{
  "n_layer": 10,
  "d_model": 448,
  "n_experts": 16,
  "experts_per_token": 1,
  "d_expert": 320,
  "d_shared_expert": 320,
  "activation": "swiglu",
  "moe_layers": [1, 3, 5, 7, 9],
  "router_score": "sigmoid",
  "normalize_top_k": false,
  "routed_scale": 2.0,
  "balance_loss": 0.0043,
  "balance_bias": false,
  "router_bias": true,
  "scale_expert_input": true,
  "init_std_router": 0.0225,
  "lr_router": 0.000528,
  "n_head": 7,
  "n_kv_head": 1,
  "head_dim": 64,
  "vocab_size": 8192,
  "norm": "rmsnorm",
  "norm_place": "pre",
  "norm_eps": 1e-05,
  "positions": "rope",
  "rope_base": 10000.0,
  "rope_fraction": 1.0,
  "qk_norm": true,
  "attn_scale": 0.125,
  "tie_embeddings": false,
  "parallel_block": false,
  "init": "uniform",
  "init_std_qkv": 0.015,
  "init_std_o": 0.00335,
  "init_std_up": 0.015,
  "init_std_down": 0.00335,
  "init_out_by_depth": true,
  "optimizer": "adamw",
  "lr": 0.000859,
  "beta1": 0.95,
  "beta2": 0.99,
  "weight_decay": 0.23,
  "lr_head": 0.00313,
  "warmup_steps": 390,
  "schedule": "wsd",
  "decay_fraction": 1.0,
  "decay_shape": "linear",
  "final_lr_fraction": 0.0,
  "batch_tokens": [32768, 65536],
  "seq_len": 1024,
  "doc_mask": true,
  "train_tokens": 333100000,
  "steps": 7208,
  "dataset": "wikipedia_en"
}
Below are experts of layer 3 (counted from 0) of a mixture-of-experts language model. Rows are named router (the router's row for the expert), down (a neuron's output weights, with its number) and show model dimensions 112-167. Each number is 128 + 24 x the weight over its row's rms, rounded and kept within 0 to 255.
After each expert's rows: a language model's description of what the expert responds to. This comes from a sample of Wikipedia text that the model never trained on.

# expert 15
router [146 115 127 136 109 156 162  85 158 131 106 189 143 146 117 112 167 102 112 107 167 106 124 143 141 100 136 148 130 127 164 154 165 135 168 119 131 162 144 138 125 133 138 147 125  79  95  79 128 151 109 142 125 105  87 116]
down0 [ 85 146 162 175  91 151 123 149 112 103 156 108 142 132 119 120 155 171 113 165 154 103 109 101 118 141  70 109 139  91 107 112 129 137 181 157 140 123 160 142 140 125 127 169 117 163 144 120 142 117 114 136 108  97 141 189]
down1 [129 126 125  86 127 146  90 146  99  96 130 120 132 134 157 164 131  90  89  93 100 154 157 135 123 112 122 158 109 105 145 123 157 142 113 139 162 121 110 144 135 136 172 128 131 108 151  88 163 132 130 153 136 115 104 137]
down2 [138 193 111  88  81 104 121 134 131 125 126 105  87 153 144 105 127 147 135  82 133 110 157 222 142 151 131 120 107 163 132 127 123 174 122 119 129 126 118 129  92 131 156 113 155  97 136 131 139 113 114 145 133 147 120 163]
down3 [132 126  84 118 101 108 126 123 157 152 122 158 145 119 121 135 104 135 109 127  66  88 123 148  95  96 127 157  90 127 127 114 137 109  98 165 132 134 105 187 143 111 197 135 115 145 174 142 140 157 170  96 122 119 100 112]
down4 [139 122 150 100  87 117  98 116 144 136 106 130 106  96 143  98 142 114 125 150 150 142 144 165 137  89 128 116  97  95 148 165 134 160 115 143 136 131 140 116 127 126 130  94 102 124 131  89 124  79 133 133  90 123 168 142]
down5 [118 182 153 138 133 105  89 100 111 132 130 144 163 151 166 118 171 103 113 102 154 190 155 108  87 134  98 128 114 135 128  86 175 155 128 142 136 131 149 119 133 143 152 143 134 148 125 106 146 118 115 107 151 143  84 141]
down6 [ 95 160  96 129 128 108 109 107 139  71 138  80 133 107 137 126 157 165 109 133 123  91 171 107  89  81 131 131 131 163 122 131 162  92 131 118 155 102 166  87 184 148 152 140 127 169 132 114 141 117 148 110 142 132 113 114]
down7 [126 117 152 116  97 147 162 142 179 128 150  99 150 136 104 118 165 131 143  95 177 123 123 138 131  99 160 113  94 102 162 161 149  44 125 133 106 135 110 169 126 159 125 136 106 137 113 144 133 137 132 160 134 141 136  99]
down8 [158 169 135  89 120 102 105 135 148 134 121 131  97 143 141  87 142 140 113 127  90 130 150  65 127 101 102 126 118 143 129 132 102 156 112 103 129 116 144 128 109 114 107 132 145 139 119 119  87 105 136 180 131 167  85 140]
down9 [ 79 151 152 143 124 105 125 146 140  66 167  99 142 108  98 112 140 136  99 179 132 155 126 114 138 110 155 168 100 133 107 106 145 142 156 153 105 121 147 155 141 120  97 159 111 145 126 107 155 162 127 122 106 109  77 142]
down10 [101 135 135 110  66 142  85 148 136 120 146 109 108 128 127 129 135 129 154 126 112 124 141 128 170 104 166 114 151 126 132 144 121 137 164 104 158 133 100 152 131 135 120  87 122  81 119 144 100 174 161 126 170 122 161 162]
down11 [139 169 105 110 112 144 152 114 141  90 109 128 118 164 155  70 111 137 130 115 148 111 159 117 118 146 135  94 104 141 162 116 139 134  93 147 159 137 146 107 143 151 155 151 147 171 119 132 139 102  92 121 111  87 203 145]
down12 [126 136 120 145 110 127 149 142 132 156 147  96 164 106  87 131 152 166 112 110 110 139 104 131 151 140 152 111  84 127 140 139 140 142 138 149 102 159  92 130 134 131 170 105  87 142 142 120 136 130 135 131 108 155 153 148]
What it handles: Article opening lines. Tokens opening short articles after = Title = headers, e.g. coach, tournament, Genus dashes, and non-Latin script names before born.

# expert 12
router [104 122 129 161  98 128 140 130 113  97 111 127  96 138 112 108 131 111 105 129 169 111 133 131 145 127 169 143 108 133  92 133 105 116 171 166 121 114 121 103 142 174 137 172 111 171  93  97 159  77 139 133 115 125 135 180]
down0 [133 194 151 155 101 181  84 142 108 141 124 135  95 124 111 102 134 133  94 106 141 139 112 149  99 115 117 162  69 138 113 109 119 147 118 129 138 138  85 143 146  94 102  96  75 132 111 108 136 109 127 123 119 168 136 151]
down1 [ 67  82 171 128 111 113 125 148 151 103 111 103 141 188 150 109 126 157 132 147 145 124 155 151 112 137 105 163 116  88 122 152 124 144 111 117 133 160 146  84 134 108 124 162 130 100  89  93 131 124  75 154 135  95 138  98]
down2 [166 154  78 159 125 127 141 111 171 108 116 122  73  76 145 134 131 142 169 125 101 143  93 105 105 117 170 140 198 153 159 159 105 122 101 145 169 113 136 142 124 171 140 138 106 120 160 109 134 105 132 103  97 138 147 103]
down3 [172 119 131 124  70 128 142 111 137  96 113 127 148 140 118 128 145 100 109 172 127 111 101 128 153 124 129 126 125 101 140 101 154 106  96 104 145 118 117 108 146 154 117 101 118 147 115 141 126 124 132 135  81 154 166 141]
down4 [117 138 116 127 136 116 110 123 167  99 128 133 117 124 113 146 141 112 120 151  94 103 107  91 111  98 164 139 124 122 140 147 145 106 103 152 188 166 119 103 127 140 128 150 142 129 162 119 147 156 138 157 127 187 120 130]
down5 [126 128 133 134  90 142 127 156 143  89 140 126 163  95 135 132 140 153 122 116 135 159 129  95 112 163 149 106 107  50 137 160 131 115 143 129 140 111 134 130 163 163 125 121 104 149 128 125 123  98 117 117 127 115 105 149]
down6 [173 148 146 127 129 149 124 117 124 145  65 147  77 149 116 112 141 137 120 119 150 103  89 120 115  94 141 140 140 158 134 106 100 140 153 143 109 118 132  78 129 117 182  89 173  98 114 146 164 136 149 124 146 115 164 117]
down7 [113 119 131 107 117 142 146 105  72 110 112 122 128 144 136 122 121 137  75  98  95 142 116 148 100 130 125 105 161 107 140 161 148 159  96  49 181 155 138 107 179 110  87 150 120 120 103 155 138 174 106 149 158 100 171  67]
down8 [146 113 132 117  99 118 136  76 113 124 109 172  80 131 144 126 100 129 176 178 122 125 175 129 100 149 137 128 104  98 140 130 102 161 156 148 133 132 110  79 137  98 120 131 126 162 129 140 105  94  99 120 147 121 156 108]
down9 [128 137  83 136 144 146 137 110  97 182 132 169 145 113 120 145 110 139 115 146 129 144 109 138 131 127 130 130 129 119 173 133 107 111 127 142 118 119 160  96 160 132 146 160 117 102 130 124 107 124 147 128 120 122 128 157]
down10 [116 107 130 145 108 134 143 111 157  97 140 140 115 103 131 145 202 118 128 184 121 111 146 187 115 122 162 147 117 122 146 135 106  85 119 163 191 113 130 135  92 158 130 122 118  82 104 112 142 157 122 151 102 122 156  59]
down11 [ 77 173 158 131 115 110 123 114 166  88 128 100  95 129 171 138 100 105 142 144 159 153 181 121 123 138 110 157 103 100 121 156  96 159 141 139 136 124 137 153 121 155 112 131 128 105 134  88 127  89 124 125 116 122 149 110]
down12 [162 103 147 144 114  96 113 187 179  93 116 152 124 121 158 106  95 108 122  89 173  97 160 123 104 139 145  93 140 108  91 135 137 100 137  72 128 150 135  66  96 172 102 142 107 154 128 142 165 114 136 113 129 140 112 116]
What it handles: Plot-summary verbs and nouns. Verbs, their endings and nouns in plot summaries and personal narratives, e.g. discovers, contacts, attempts to, home, daughter.

# expert 6
router [178 106 144 180 129 142 109 137 126 134  99 128 107 118 132 114  96 108 115 132  95  90 106 144 157 111 131 144 102 122 126 125 103 159 128 123  84  79 121 150 146 117 146 109  85 161 149 137 126 116 151 163 129 155 126 133]
down0 [110 150 116 100 149 124  92 102 139 158  94 137 181 168 105 141 134 117 106 124 104  99 116 128 117 150  89 112 132 181 126 132  96  96 118 119 142 128  93  91 108 123 126 108 144 119 106 123 159 168 125 109 103  79 117 175]
down1 [147 156 121 119 102  93 140 139  97 129 142 115 137 143  91 111 134 134 150 109 145  97 128 145 140 147 147 150  99 148 124 123 124 118 196  98 135 107 147 165 128  93 139 127 110  78 140 111 104 139 131 134 133 149 132 141]
down2 [143 102 136 145 106 156 134  93 144 124 131  92 113 104 153 152  81 117 127 119 127 113 169 158 108 126 134 134 122  93 186 141 126 139 181 111 147 133 114 147 124 145  92 143  97  98 112  94 145 161 128 126 104 109 139 115]
down3 [162  94 106 128 129 126 107 134 134 100 123 148 139 120 115 134 125 158 134 136 147 110 149 127 123 148 135 150 107 137 122 154 156 112 138 152 106 149 123 115 134 107 136  93 108 164  97 113 158 122 143 143 138 115 140 128]
down4 [124 138 151  89 138  94 110 180 104 101 152 158 118 124  77 136 164 139  99 102 123 122 105 133  71 109 105 150 106 123 138 164  93 109 164 153 117 132 151 144 118 191 135 107 132 148 117  85 154 149  91 119 100 120 108  90]
down5 [163 106 124 150 160 161  94  91 160 106 109 100 177 122 136 117 115 141 121 147 149 148  90 106 113 142 138 118 111 122 121 108 106 142 158 112 159  82 128 143 114 107 138 170 106 156 151 148 139  82 166 175 115 181 148 147]
down6 [ 97  76 142 130  78 100 168 106 112 119  92 126  92 103 139 172 129 147 125 163 144 122 149 113 113 162 119 105  81 171 108 139 142 122 118  75 170 137 146 113 132 130 130  78 107 129 156 134 101  91 152 167 111 102 161 138]
down7 [ 98  87 101 170  81 154 138 102  98 112  99 116 144 132 172 117 105 115 113 128 129  97  73 107  89  97 119 163  70 138 132 130 142 172  96 173  75 114  80 118 131  82  99 137 140 127 144 104 154  95 151 174 124 148  88 133]
down8 [115  44 102 145 148 200 111 174 109  86  75 107 138 144 102 130 111 121 130 165 141 112 161  79 176 126 108  88 120 161 110 145 123 136 145 148 130 110 116 176 151  99 140 131  64 179 135 150 116  86 148  98 123  91 147 151]
down9 [102 122 121 108 114 127 133 129 103  75 150 123 145 108 127 142 136 112 122 142  86 132 135 133 148 118 122 152 118 149 147 168 103  74 125 144 106 147 126 157 126 128 154 102 141 114 159 130 127  94 145 167  95  69 123 125]
down10 [117 147  74 100 112 168 123 111 138 124 142  51 108 156 100 107 145 156  89 148 141 185  91 115 126 166 110 120  91 112  92  97 157 127 152 138 125 114 148 109 105 109 136  93 153 125  99 136 129 119 139  94 134 137  88 111]
down11 [117 142 139 111 149 111  90 139 167 127 120 131 182 122 116 122 167 127 111 143 139 111 161 103 146 141  83 138 145 118 165 126 145 132 158 139 145 156 135 158  73 125 125 128  89  85 142 163 105 121 111 181 118 130 165 166]
down12 [135 135 172 109  97 149 137 155 142 140 117 138 130 144 131 165 136 129 110 157 110 130 107 138 113 110 142 158 104 165 129  94 129 139 116  96 123 143  86 176 101 145 111 135 110 133 115 121 152 127  68 122 154 122 152 118]
What it handles: Coordinates labels and table cells. Colon after "Coordinates", the invisible mark after W/N coordinates, and table pipes or cells in sports and election tables.

# expert 11
router [178 127 102 165 120  99 120 175 116 128 136 161 134 126 153 133 197  98 116 178 136 164 104 120 122 165 128 125 131 121  90 146 135 119 109 102  94 138 115  86 118 123 113  86 124 133  97 196  98 116 115 109  82 135  68 129]
down0 [115  98 144 156 132 109 119 141 132 155 136 138 106 116 117 113 119 119 101  86 152 102  99 202 122 113 163 121 141 126 162 138 109  74 187 137 129 168 174 100 145 127 140 111 117  84 120 133 109 126 130 136 133  82  80 121]
down1 [130 111 138  86 137 144 134 105  96 129  85 161 123  96  73 135 135 116 102  97 135 129 139 116 124 167 121 136 104 101 110 117  97 117 168 156 160 146 132 128 127 125 150 125 151 124 129 131  99  96 111 130  88  99  56 172]
down2 [108 140 124 148 147 107 164 122 128 155 115 111 151 136 120 123 100  96 121 152 134 165 140  83 137 148 112 127 169 154 145 100  79 161 154  88 125 112 128 134 152 149 159 202 125 160 158  72 111 122 144 100 111 101 121 103]
down3 [117 101 129 159  89 124 139 149 147 142 206 112 151 162 137  97 164 114 126  72  82 121 110 185 101 142 127 158 123 110 122  85 119 117 132 134 155 106 117 109 106 110 106 149 134 176 175 125 109 157 103 124 105  90  77 107]
down4 [159 164 141 158 186 135 103 125 153 162 131  93 120 153 164 110  93 146 115 117 102  99 159 159 161 144 121  87 140 109 122 116 102 126 120 130 147 101 135  60  86 117 137 125 146 170 102  81 181 179 122 139  94 133 143 136]
down5 [147 118 140 124 147 112 116 141 145 136 137 122 125 128 140 131 118 127 102 137 145 160 172 111 128 112 100 115  89 127  69 127 128 130 179 115 140 152 165 114 112 106 129 112 118 145 155 148 159  96 131 103 170 165 178  78]
down6 [125 102 151 118 130 113 105 155 170 136 142 113 129 119 117 131 134 114 126  94 114 142 127 149 164 100 153  68 159 108 103 128 174 147 132 101 157 126 134  75 172 134 135 103  99 117  84 102 138 134 120 145 119 143 133 130]
down7 [162 167 132 160 119 120 117 135 132 104 127 120 118 107 121 139 116 117 161 135 121 115 123 153 170 123 106 135 133 131 154 116 112 144 162 141 159 135 117 173 168 114 107 129 107 127 110 119 135 136 144 150 179 161 164 125]
down8 [ 94  51 124 137 132 153 106  83 134 141  89  84 102 166 127 143 159 159  96 111 133 137 142 132  93 168 157 109 194 127 134 143 112 137 168  87 138 139 157 147 119 107 156 145 131 136 135  84 123 119 161 139  68 114 158 166]
down9 [137 137 144 133 129 146 177 112 102 152 126 115 120 135 154 120 165 103 130 137 148  99 131  97 139 122 102  96  97 113  93 170 130  96 152 165 105 161 101 112 168 116 115 114 116 129 122 115 158  76 168 129 145 121 162 156]
down10 [116 163 108  95 162 162 173 109 101  80 134  89 110 138 156 123 113 145 148 119 134 122 144 109 165 123  89 127  79 125 138 121 155  96 151 171 141 121 104 165 136 138  80  96 136 129 136 142 138 138 110 122 137 143 137 123]
down11 [155 156 156 152 164 127 115 135 140  92 146 133 162 154 106 111 133 104 144 130 145 101 128 125 141 121 130 129  96 134 153 127 116 109 167 169 115 118  94 137 121 174 138 134  90 139 128 116 130 149 157  70 127 109  91 122]
down12 [144 138  88  70 133 101 105 163  89 127 118 160 163 137 148 113 122 138  74 181 119  92 169 154 134 140 122 130 108 136 167 140 140 155 119  93 129 104 112 178 119  85  95 159 130 158 164 141 137 141 129 132 157 122 139 155]
What it handles: Common function words. Frequent function words and punctuation such as of, the, commas, and the as in such as or notably, often in credits and lists.

# expert 2
router [108 148 123 183 113 139 110 127 155 142 125 141 111 108 150 127 121 160 155 149 168 120 119 116 130 145 159 135 106 105 145 113 124 109 142 143 132 124 130 137 115 135 131 127  80 111  93 119  83 118 152 119 122  95 135 148]
down0 [169 117 149 165 145 123 105 122 103 132 129 123 137 134 144 117 109 135 107 110 133 132 192 129 101 108 119 103  97 163 126 116 126 149 117 103 110 137 109 117 117 130 128 174 142 146  94 129 134 129 173 111 131 118 180 111]
down1 [138 114 164 118  76 169 143 142 138 134 105 103 105 144 132 140 152  97 147 153 134 126 138 157 123 111 171 136 150 143  68 192 146 139 122 149 146 137 122 131 167 150 158 101 117 146  86  77 119 148 182 160 146 154 120 185]
down2 [153 136 113 123 162 145 175  93 154  97  83 140 137 123 116 177 178  95 144 131 117 134 140 154 118 145 128 126 127 119 165 125 104 149 168 174 122 172 125  89 109 106 137 109 130 129 145 111 139 127 131  79 141 120 150 145]
down3 [105 126 148 142 120 123 132 125 152 101 132 104 169 136 137  75 105 109 114 112  80 137 105 145 111  47 116 108  89 123 112 107 126  80 158 131 119 117 122 172 139  91 142 126 123  94 141 133 102 126 109 170  96 120 127 106]
down4 [130 132 155 142 148 126 156 112 145 145 105 109 151 146 131 100 138 142 127 147 139 118 116 108 140 170 111 100 101 100 119 118 152 108 122 103 185 117 100 140 143  96 130  70 121  98 163 115 135 151 171 164 121 143 104 134]
down5 [133 161 136  96 123 129  90 136 142 124 118 133 132 145 153 103 130 138 112 137 113 127 123 140 133 163 193 133 134 143 148 126 110 146  92  98 141 131 125 160  97 153  88 144 112 113 109 117 127 159 102 178 137 135  78 104]
down6 [131 123 115 120 130  94 136 117 165 150 117 124 132 101 119 175 107 155 145 109 137 103 136 157 161 128 134 113 141 128 125 184 171 129  88 119 114 148 127 101 126 122 158 114 162 135 121 127 106 150 136 118 144 149 127 100]
down7 [128  87 153 189 131 150 126 118 173 123 133 132 174 110 106 129 129 164 124 106 103 163 145 133  93 109 155 126 141 117 125 106 128  83 111 160 175 138 144 143 138 120 173 133 143 130 141 137 163  99 168 165 133 152  89 165]
down8 [113 142  88 129 150 130 175 148 135 100 123 147 141 133 118 106 151 135 136 161 161  86 122 104 167 185 130 125 104 132 124 155 115 108  99 155 133 142 120 115  77 169  99 138 124  66 124 144 113 118 136 126 131  80 115 112]
down9 [142 114 105 152 124 165 138 146 134 116 102 148 148 132 146 150 107 108  99 112 111 124 117 141 118 106 155  98 111 169 135  92 158 161  87 139 103 137  88 112 156 108 111  90 123 110 121 118 164  82 172 134 147 134 144 123]
down10 [156 135 122 114 138 121 129 114 183 175 113 110  98  98 129 130 121 119  77 149 131 159  87 133  88 110 143 116 178  83 109 171 125 168 111 122 139 103 154 117 139  79 130 119 102 118 101  81  97 133 130 157 123  70 153 172]
down11 [136 170 116 100 153 141 109 155 137  92 129 150 105 153 106 140 136 106 113  80 165 148 143 101 147 126 116 137 112 104 119 120 120 129 168 100 103 100 113 120  95 104 137 133 127 140 159 138 129 140 139 128 151 125 140 132]
down12 [135 160 109 109 118 161 126 120 132 131  95 124 112  81 120 121 180 139 160 123 161 114 160 131 108 163 195 120 114 145 128 131 144 125 154 160 143 139 103 118 130 141 156 104 127 148 159 130 158 149 128 127 131 133 118 138]
What it handles: Military and vehicle terms. Word pieces and words in military, naval and aviation text, such as Army, Air, Navy, Battalion, Squadron, carrier, rockets.

# expert 0
router [163 112 137 138 106 114 154 101 123 139 134 152 128 175 135 128 146 103 127  93 139 138 133 156 161 169 121 144 123 123 151 167 107 157 147 147 111 141 110 130 134 152  86 101 133 152 127 129 125 116 134 141 125 144 115 145]
down0 [107 152 103 155 121 121 138 121 102 179 138  83 118 117  85  86 123 110 138 149 160 102 109 149 137 130 131 112  86 138 202  59 160 163 134 150 106 115 123 127 142 121 115 136 117 106 134 141 181 129 163 122 137 105  96  88]
down1 [145 107 133  88  98 132 146 129 130 128 141 152 122 165  99 113 138 100 112 127 123 137 147 173 100 105 119 150 101 154 158 147 150 145 127  83 151  96 163 119 159  72 124 134 156 153 126 135 133 132  87 158 129 124 118  79]
down2 [115 114  73 114 105 135  73 143 130 105 128  92 134 196 115  91 120 121 140 115  82  85 109  82 158  93 112 139 138 132 110 155 165 124 104 120 166 111 121 110 134 131 167 118  99 143 126 135  81 181 123 140 103 108 120 140]
down3 [146 163 152 155 105 129 125 145 115 119 130 138 112 139 141 130 175 128 111 104 158 180 136 159 182 111 134 155 128 137 133 113 136 111 141 117 160 190 126 134 164 120 138 128 120 106 116 170 136 133 117 127 152 107 124 151]
down4 [167 157 104 132 107 144 144 100 137 159 104  73 144 139 165 139 129 172 150 135 169 169 130  80 132 137 116  91 187 164 126 100 119  91 145  94 155 157 115  91 135 129 152 125 148 136 151 111 125 120 162 132  77 155 118 142]
down5 [120 163 123 161 119 112 136 100 161 192 113 138 131 115 146  97 119 120 132 165 100 120 154  96 150 143 162 105 132 123  79 124 132 142  81 122  80 112 131 145 126 137 121  98 107 144 120 110 170 126 124 112 106 144 142 150]
down6 [ 94 108 129 123 119 153 154 139 132 111 104 145 166 125 115 134 120 109 170 132  94 115 138 101 111 136 117 129 145 183 145 119 153  72 124  83 108 120  93 134 144 104 139 116 142 114 120 111 128 128  88 160 154 151 158 127]
down7 [108 109 148 138  93 119 136 143 105 117 121 112 138  88 118 138 125 113 131 128 120 141 141 102 117 118  91 164 168 144 164  74  79 135 127  88 102 119 133 139 126 103 122 139 129 131 112 125 118 123 142  98 107 110 142 143]
down8 [113 165 149 118 116 134 122 129 140 135 106 134 117 129 136 127 166 174 111 134 107 132 109  86 115 106 116 167  87 166 143 157 136 114 101 127 116 163 108 112 154 146 152 185 128 129 104  83 107 150 120 124 135 167  84 162]
down9 [203  99 144 133 118 123 140 114  92 130 142 160 128  85 119 120 134 119 159 135 138 115 125 128 160 125  72 179 134  58 118 137 110 155 162 131 126 156 131 112 151  86 124 137 114 146 106 118 134 109 157 132 141 112 141 109]
down10 [141 165 124 164 149 160  94 151 131 105 146 114 143 158 108 160 123 121 109 127 109 129 109 137  80 140 101 132 117 156 112 143 139 108 109 173  97 107 130 128 119 111 150 143  73  72 100 135 127  95 109 159 115 119  90 134]
down11 [132 148 121 160 150 117 134 118 141 130  97 167 140 147 143 128 134  95 138 136 171 183 109 113 149 132 135 151 111 158 100 113 118  96  69 113 148 112 117  88 101 158 111  95 118 103 103 129 193 161 112 107 129 110 140 154]
down12 [105 162  89 114 125 115  75 139 157 134 119 119 109 134 117 147 124  94 110 111 111 124 115 106 187 120 139  78 127  96 117 179 161 112 123 105 101 123 112 126 153 151 186 142 141 144 145 115 125 139 130  84 147 130 149 109]
What it handles: List and coordinate punctuation. Line breaks, colons, slashes and symbols inside infobox-style lists and coordinates, e.g. "- Date formed:" lines, 37°03′00″N, commas.

# expert 5
router [125 130 106 203 132 133 138 137 134 126 141 139  89 147 129 119 146 159 134 155 170 119 104 117 125 104 138 148 121 151 107 158  94 125 136  94 148 153 107 119 156 178 118 103  85 129 131 127 115 148  99 170 154  95 137 142]
down0 [110  94 100 140 134 112 169 109 156 120 121  88 162 112 139 178 141 127  71 112 146  99 131 123  99 157 182 128 124 151 135  98 174  96 148  71 131 125 125  96 148 114 110 126  92 170 142  86 102  92 125  99 157 110  98 110]
down1 [106 152 152 123 129  96 147 117 171 143 144  92  79 115 109 103 131  95  71 104 120 104 134 134 139 159 109 155 126 112 134 185 130 120 134  80 190 138 131 156 132 132  78 150 165 156  96 155 135 110 120 108 158 164 152 160]
down2 [159 133 133 151  99 136 143 136 131 168 146 128 127 124 122 114 153 110 110 140 126 158 119 127 135 127 102 148 136  93 143 137 112 185 110 130 151 128 137  93 181 108 124 121 164 111 133 115 124 112 132 127 143 134 147  95]
down3 [115  95 110  95 122 148 154 114 101 169 135  90 120 146 130 111 129 129 117 129 121 121 113 123 106  86 148 137 149 122 111 103 124 158 138 127 116 140 133 163  84 104 133 166 136 108 120 159 112  75 134 171 153 135 114 100]
down4 [126 126 160 144 169 146 124 115  86 117 112 157 156 140 117 125 118  91 125 122 121 129 110 153 101 141 102 128 183 134 126 135  59 127 101 135 126 103 131 126 139 118 155 164 142 112  92  84 146 153 132 122 170  88 119 106]
down5 [134 137 128 124  92 157 163 150  96  90 171 109 108 130 122 124 134 144 108 161  53 140  95 161 100 113 179  84 140 105 145 108 132 174 105  86 129 156 117 121 105 106 193 135  91 128 107 119  60 133 118 164 158  87 101 102]
down6 [ 80 101 129 113 130 163 189 132 130 131 140 157 126 140 140 106 128 153 115 155 104 152  93 146 112  80 154 134 132 156 119 111 113 107 146 128 121 126 126 126  94 121 155 146 138 119 130 135 107 136 123 158 132 128 131 145]
down7 [173 152 138 161 138 125 136 164 175  75 183  96 137 113 126 131 103 140 143 183  71 130 101 105 142 115 131 108  78  69 133 143  97 143 116 160 157  95 115 115 152  96 157 117 144 187 105 123 155 121 144 126 133 128 118 153]
down8 [120 125 135 133 130  94 105 148  82 147 106 152 126 115 164  94 152 152 131 119 164 172 170 140 119 138 105 105 101 145 119 164 102 116 113 145 108 128 115 137 171 134 115 141 125 136 131 133  85 112 151 145 132  84 122 160]
down9 [119 119  91 156 130 123  91  98 127 145 146 103 139  90 108 156 126 146 114 127 129 132 133 159 112 149 121 149 121 113 118 124 124 164 105 143 122 101 112  76 126 152 150 163  96 167 129 148 111 124 167 123 165 121 111 133]
down10 [ 90 132 152 151 176 151 159 110 131 134 107  93 125 139  87 124 125  97 137 139 141 142  91 111 140 117 100 189 170 155 113 131  94 168 161 159 120  76 105 159 158 121 157 110  85 121 117 143  80 156 139 112 110 139 121 143]
down11 [115  91 123 159 112 104 123 146 137 143 150 130 100 128 102 131 137  85 140 136 131 144 170 102 107 138 106 104 103 127 180 128 149  83 127 117  92 118 137  86 129 164 120 115 124 157 162 165 121 106 107 153 171  81  94  88]
down12 [124 123 118 141 119 127 117 150 131 138 178 144 146 137 146  81 134 144 129 104 137  84 123 125 152 123 108 147 117 108 137 135 110 124 127 141 127 116 154  95 118 138  98 163 134 153 157 139 128 127 132 150  82 122  99 112]
What it handles: Scientific descriptive prose. Content words and sentence breaks in scientific, medical, climate and demographic descriptions, e.g. found, below, treatment, effects, However, living.

# expert 13
router [112 118 100 189 168 150 124 149 150 106 126 136 123  99 150 113 110 118 132 130 163  93 120 128 153 141 141 157 122 142 121 184  98 152 130 140 124 114 149  87 133 129 130 138 140 148 114 138 123 130 149 173 126 121  93 165]
down0 [130 131 135  80 114 116 116 175  99 129 127  94 149 134 160 169 150 138 115 119 126 149 137  95 140 158 134 144 137 134 158 128 132 129 135 155 138  91 125 124  94 107  99 116 183 144 151 153 173 113  79 144 114 115 153  94]
down1 [131 117 132 138 150 119 118 122 111 155  87 126 122 138 125 111 143 114 150 147 107 143  88 122 113 165 140 134  85 142 103 100  92 114 116 143 154 143 126  87 123 142 118 173 138 112  91 109 143 135 115 143 119 106 142 165]
down2 [110  92 157 119 103 127  81 107 137 122 118  93 129 154 114 123 144  86 145 151 145 158 114 141 147  92 114 121 136 145 133 145 145  89 127  93 109 135 124 123 129 114 129 121 124 119 138  93 141 153 121 131 146 116 112 184]
down3 [100 163 155 129 116 147 119 122 109 184 149 110 161  92 165 155 100 144 120 139 120 142 155  94 106 117 114  90 115 150 167 111 107  99 155 113 106 128 140 115 117 116  93 119 129 128 122 135 150 132  93 158 119 152 119  70]
down4 [136 185 123  99 119 117 130 111 135 106 170 167 142 118 115 106 107 112 144 121 107 122  97 123 135 109 126  80 145 140 148 168 132 120 126 152  96 119 101 166 143 132 139  92 121 118  97 115  94  80 133 139 119 178  98 143]
down5 [130  83 105 160 131 117 111 116 115 136 106 124 130 157 144 115  91 118 138 129 142 113 124 136 120 131 132 151 114 123 103 120 162  75 104 133 122 136 143 165 125 121 147 127 124 128 131 164 113 147  96  98 141 132 166 143]
down6 [136  90 128 135 145 142 131 121  97 107 109 100 133 104 153 109 105  94 119 103 103  92 154 134  81 105 127  80 111 143  98 113  77 152 166 145  90 104 116 144 118 130 121 120 122  81 137 123  98 101 183 162 140 133 110 163]
down7 [116 135 114 108 118 167 117 145 125 113 100 145 118 110 131 128 130 122 121 131  94 111 117 132 107 126 115 124  95 147 162 127 122 137 125 125 132 120 151 122 125 127 134 123 157  73 135  98 157 138 137 154 122 148 153 129]
down8 [111 112 139 150 128  99 126 128 106 153 107 110 100 133 137 179 101 100 151 156 113 150 105 183 137 199 192 123 107 147  86 110 135 116 132 108 134 145 107  98 113 132 116 168  99  74 150  79 159 105 154 120 182 103 115  91]
down9 [155 107 132 154 134 138 136 126 136 145 170 121 102 145 120  95 117 147 116 139  86  94 105 127  99 156 121 144 117 115  99 134 102 121 126 178 131  82 121 143 115 127 119 142 149 125 113 176 114 157  91 177 125 162 155 161]
down10 [ 99 173 137 147 120 142 110 124 125 160 149 117  93 171 162 172 114 175 117 117 122 170 129 120 120 150 137  97 166 137 124  81 121 162 165  82 107 125  88 172  91 130 141 150 141 140 125 105  94 122 150  82  91 131 126 145]
down11 [132 130 112 139 112 158 162  92 178 102 106 128 160 125 110 140 111 143 121 149 106 140  81 180 130 125 154 122 117 154 135  89 103 129 135 188 132 146 107 124 127 127 164 164 100 127 150 112 154 119 158 164 107 121 155 105]
down12 [155 121 184 139  94 108 175 125 103 144 135 147 125 123 140 174 146 148 119 142 109 112 119 105  49 135 127 128 105 127 107 164 124 172 136 117 116 120 103 130 154 127 127 114 123 109 147 151 113 150 139 147 166 146 104 118]
What it handles: Prepositions and name pieces. Prepositions like over, into, to, by after verbs, plus fragments of personal names in British political and office-holder lists.